{
  "hidden_size": 320,
  "norm_place": "pre",
  "parallel_block": true,
  "init": "normal",
  "learning_rate": 0.00125,
  "schedule": "wsd",
  "dataset": "wikipedia_en"
}
Below are experts of layer 5 (counted from 0) of a mixture-of-experts language model. Rows are named router (the router's row for the expert) and show model dimensions 96-127. Each number is 128 + 32 x the weight over its row's rms, rounded and kept within 0 to 255. Numbers have three digits each.
Before each expert's rows: "gets" lists some tokens that make up at least twice as much of what it gets as of all text. This comes from a sample of Wikipedia text that the model never trained on. Tokens count by the router's weight.

# expert 13
gets: "-", "|", "==", "===", " |", " "
router:083068135073158110111130160128113071117104066127118127124122152122131103100126178124130152122136

# expert 26
gets: " |", ";", " S", " —;", " b", ");"
router:120120145164120119145107159096138074143152105101085139132149151143168154127090101095101098116078

# expert 18
gets: "l", "b", "ur", "al", "ac", " N"
router:173185106208151130143177073109088073115093112069149128147035212129148136141151142153109156146141

# expert 25
gets: ":", "\n", ",", "6", "4", "5"
router:091118101077107131138118174080117097141136174159176130132185157122089145151147120172122088147167

# expert 20
gets: " |\n", "th", " first", "nd", "|---|---|---|---", " v"
router:120124111159150105180113057149155087164057145126132115181176128150171112085095136129085171118176

# expert 8
gets: " ", "–", "\n", " |", ")\n", "."
router:149098075144139091129157172116124097122115090110092149158116153126117140091153165102092123088157

# expert 21
gets: ":", "on", "otes", " his", "|", ";"
router:110181116128129144145138098138151101119137156142093101112127178093134114192108134101104147088173

# expert 12
gets: "i", "a", "o", "en", "e", "et"
router:171116129071113157111141183147115150168153121133112171096134116143093129088134126110117133185075

# expert 30
gets: " F", " D", " f", " T", " M", " K"
router:147066141164078148104106094117163126127109142065090150117112108105177108075145123075173100091144

# expert 27
gets: " p", " t", " b", " l", " m", "p"
router:115111091106164139138060150090186120122121145149148149155116170077216094112167073144185141113104

# expert 7
gets: " A", "S", "A", "C", "M", "D"
router:148086161146127129118071158110164108162131179201208139116133150123131146092097116109167107131113

# expert 22
gets: "al", "es", "s", "o", "ia", "a"
router:163124164101107123098091182138138166112160134141094073091004120104079133102182051104125114124137

# expert 23
gets: " the", "ing", "ed", " a", " The", "The"
router:145111123169135139134137134137142126089103104119153109172123177187102105183155153167098060194116

# expert 4
gets: " of", " in", " to", " for", " by", " with"
router:131147160147124167123117143145110185138097170103115148137139125108164182137169140108109138095112

# expert 28
gets: "1", "0", "2", "3", "4", "5"
router:137169160119152101118143123090130087098125121171105132113139102167174101138148125086093144132120

# expert 1
gets: " s", "er", "or", "ar", " re", "t"
router:106173176112111100139096095116111140125133130127131138115120109129085160102070118130143183125118

# expert 19
gets: "s", "ation", "ions", "ly", "ations", " that"
router:138138075163127125101176153075166157136126139133162151155125127130153098088148155116161140131091

# expert 9
gets: "ig", " c", " ", "and", " (", " \""
router:161121112116167133144117051149044105064133134121105126119174138135150175089128185095148059081102

# expert 11
gets: "201", "200", "202", "199", "198", "197"
router:098094187096058114139119173113094134119110136141096149132123124083150108092165080155108105110174

# expert 0
gets: " a", " and", "ed", " the", " an", " known"
router:116139132165110106166142109173047136157128130139120128037160081149138166135085072166121131130125

# expert 29
gets: "h", " H", " m", " h", " M", " S"
router:153170165191127129149134137119148108151112113143129133094142155143142120168164168166165103085090

# expert 3
gets: ",", ".", " and", ".\n\n", "\"", ")"
router:187095135071148121089100160098096121146115128083090177082073133070136104098124105068122136118140

# expert 17
gets: "'s", "ic", "on", "ian", "er", ":"
router:105107059101142161123105127138136125146155132147107131139134104107082097104099113120133125128123

# expert 10
gets: " to", " was", " as", " be", " that", " is"
router:146117185113093138127123164209155198129141093105122153101099137128108122161120139110117122146111

# expert 14
gets: " (", " \"", "A", "I", "C", "S"
router:130069153089135067100102113140138126055169130081104109143133109090160141134158124132140091186102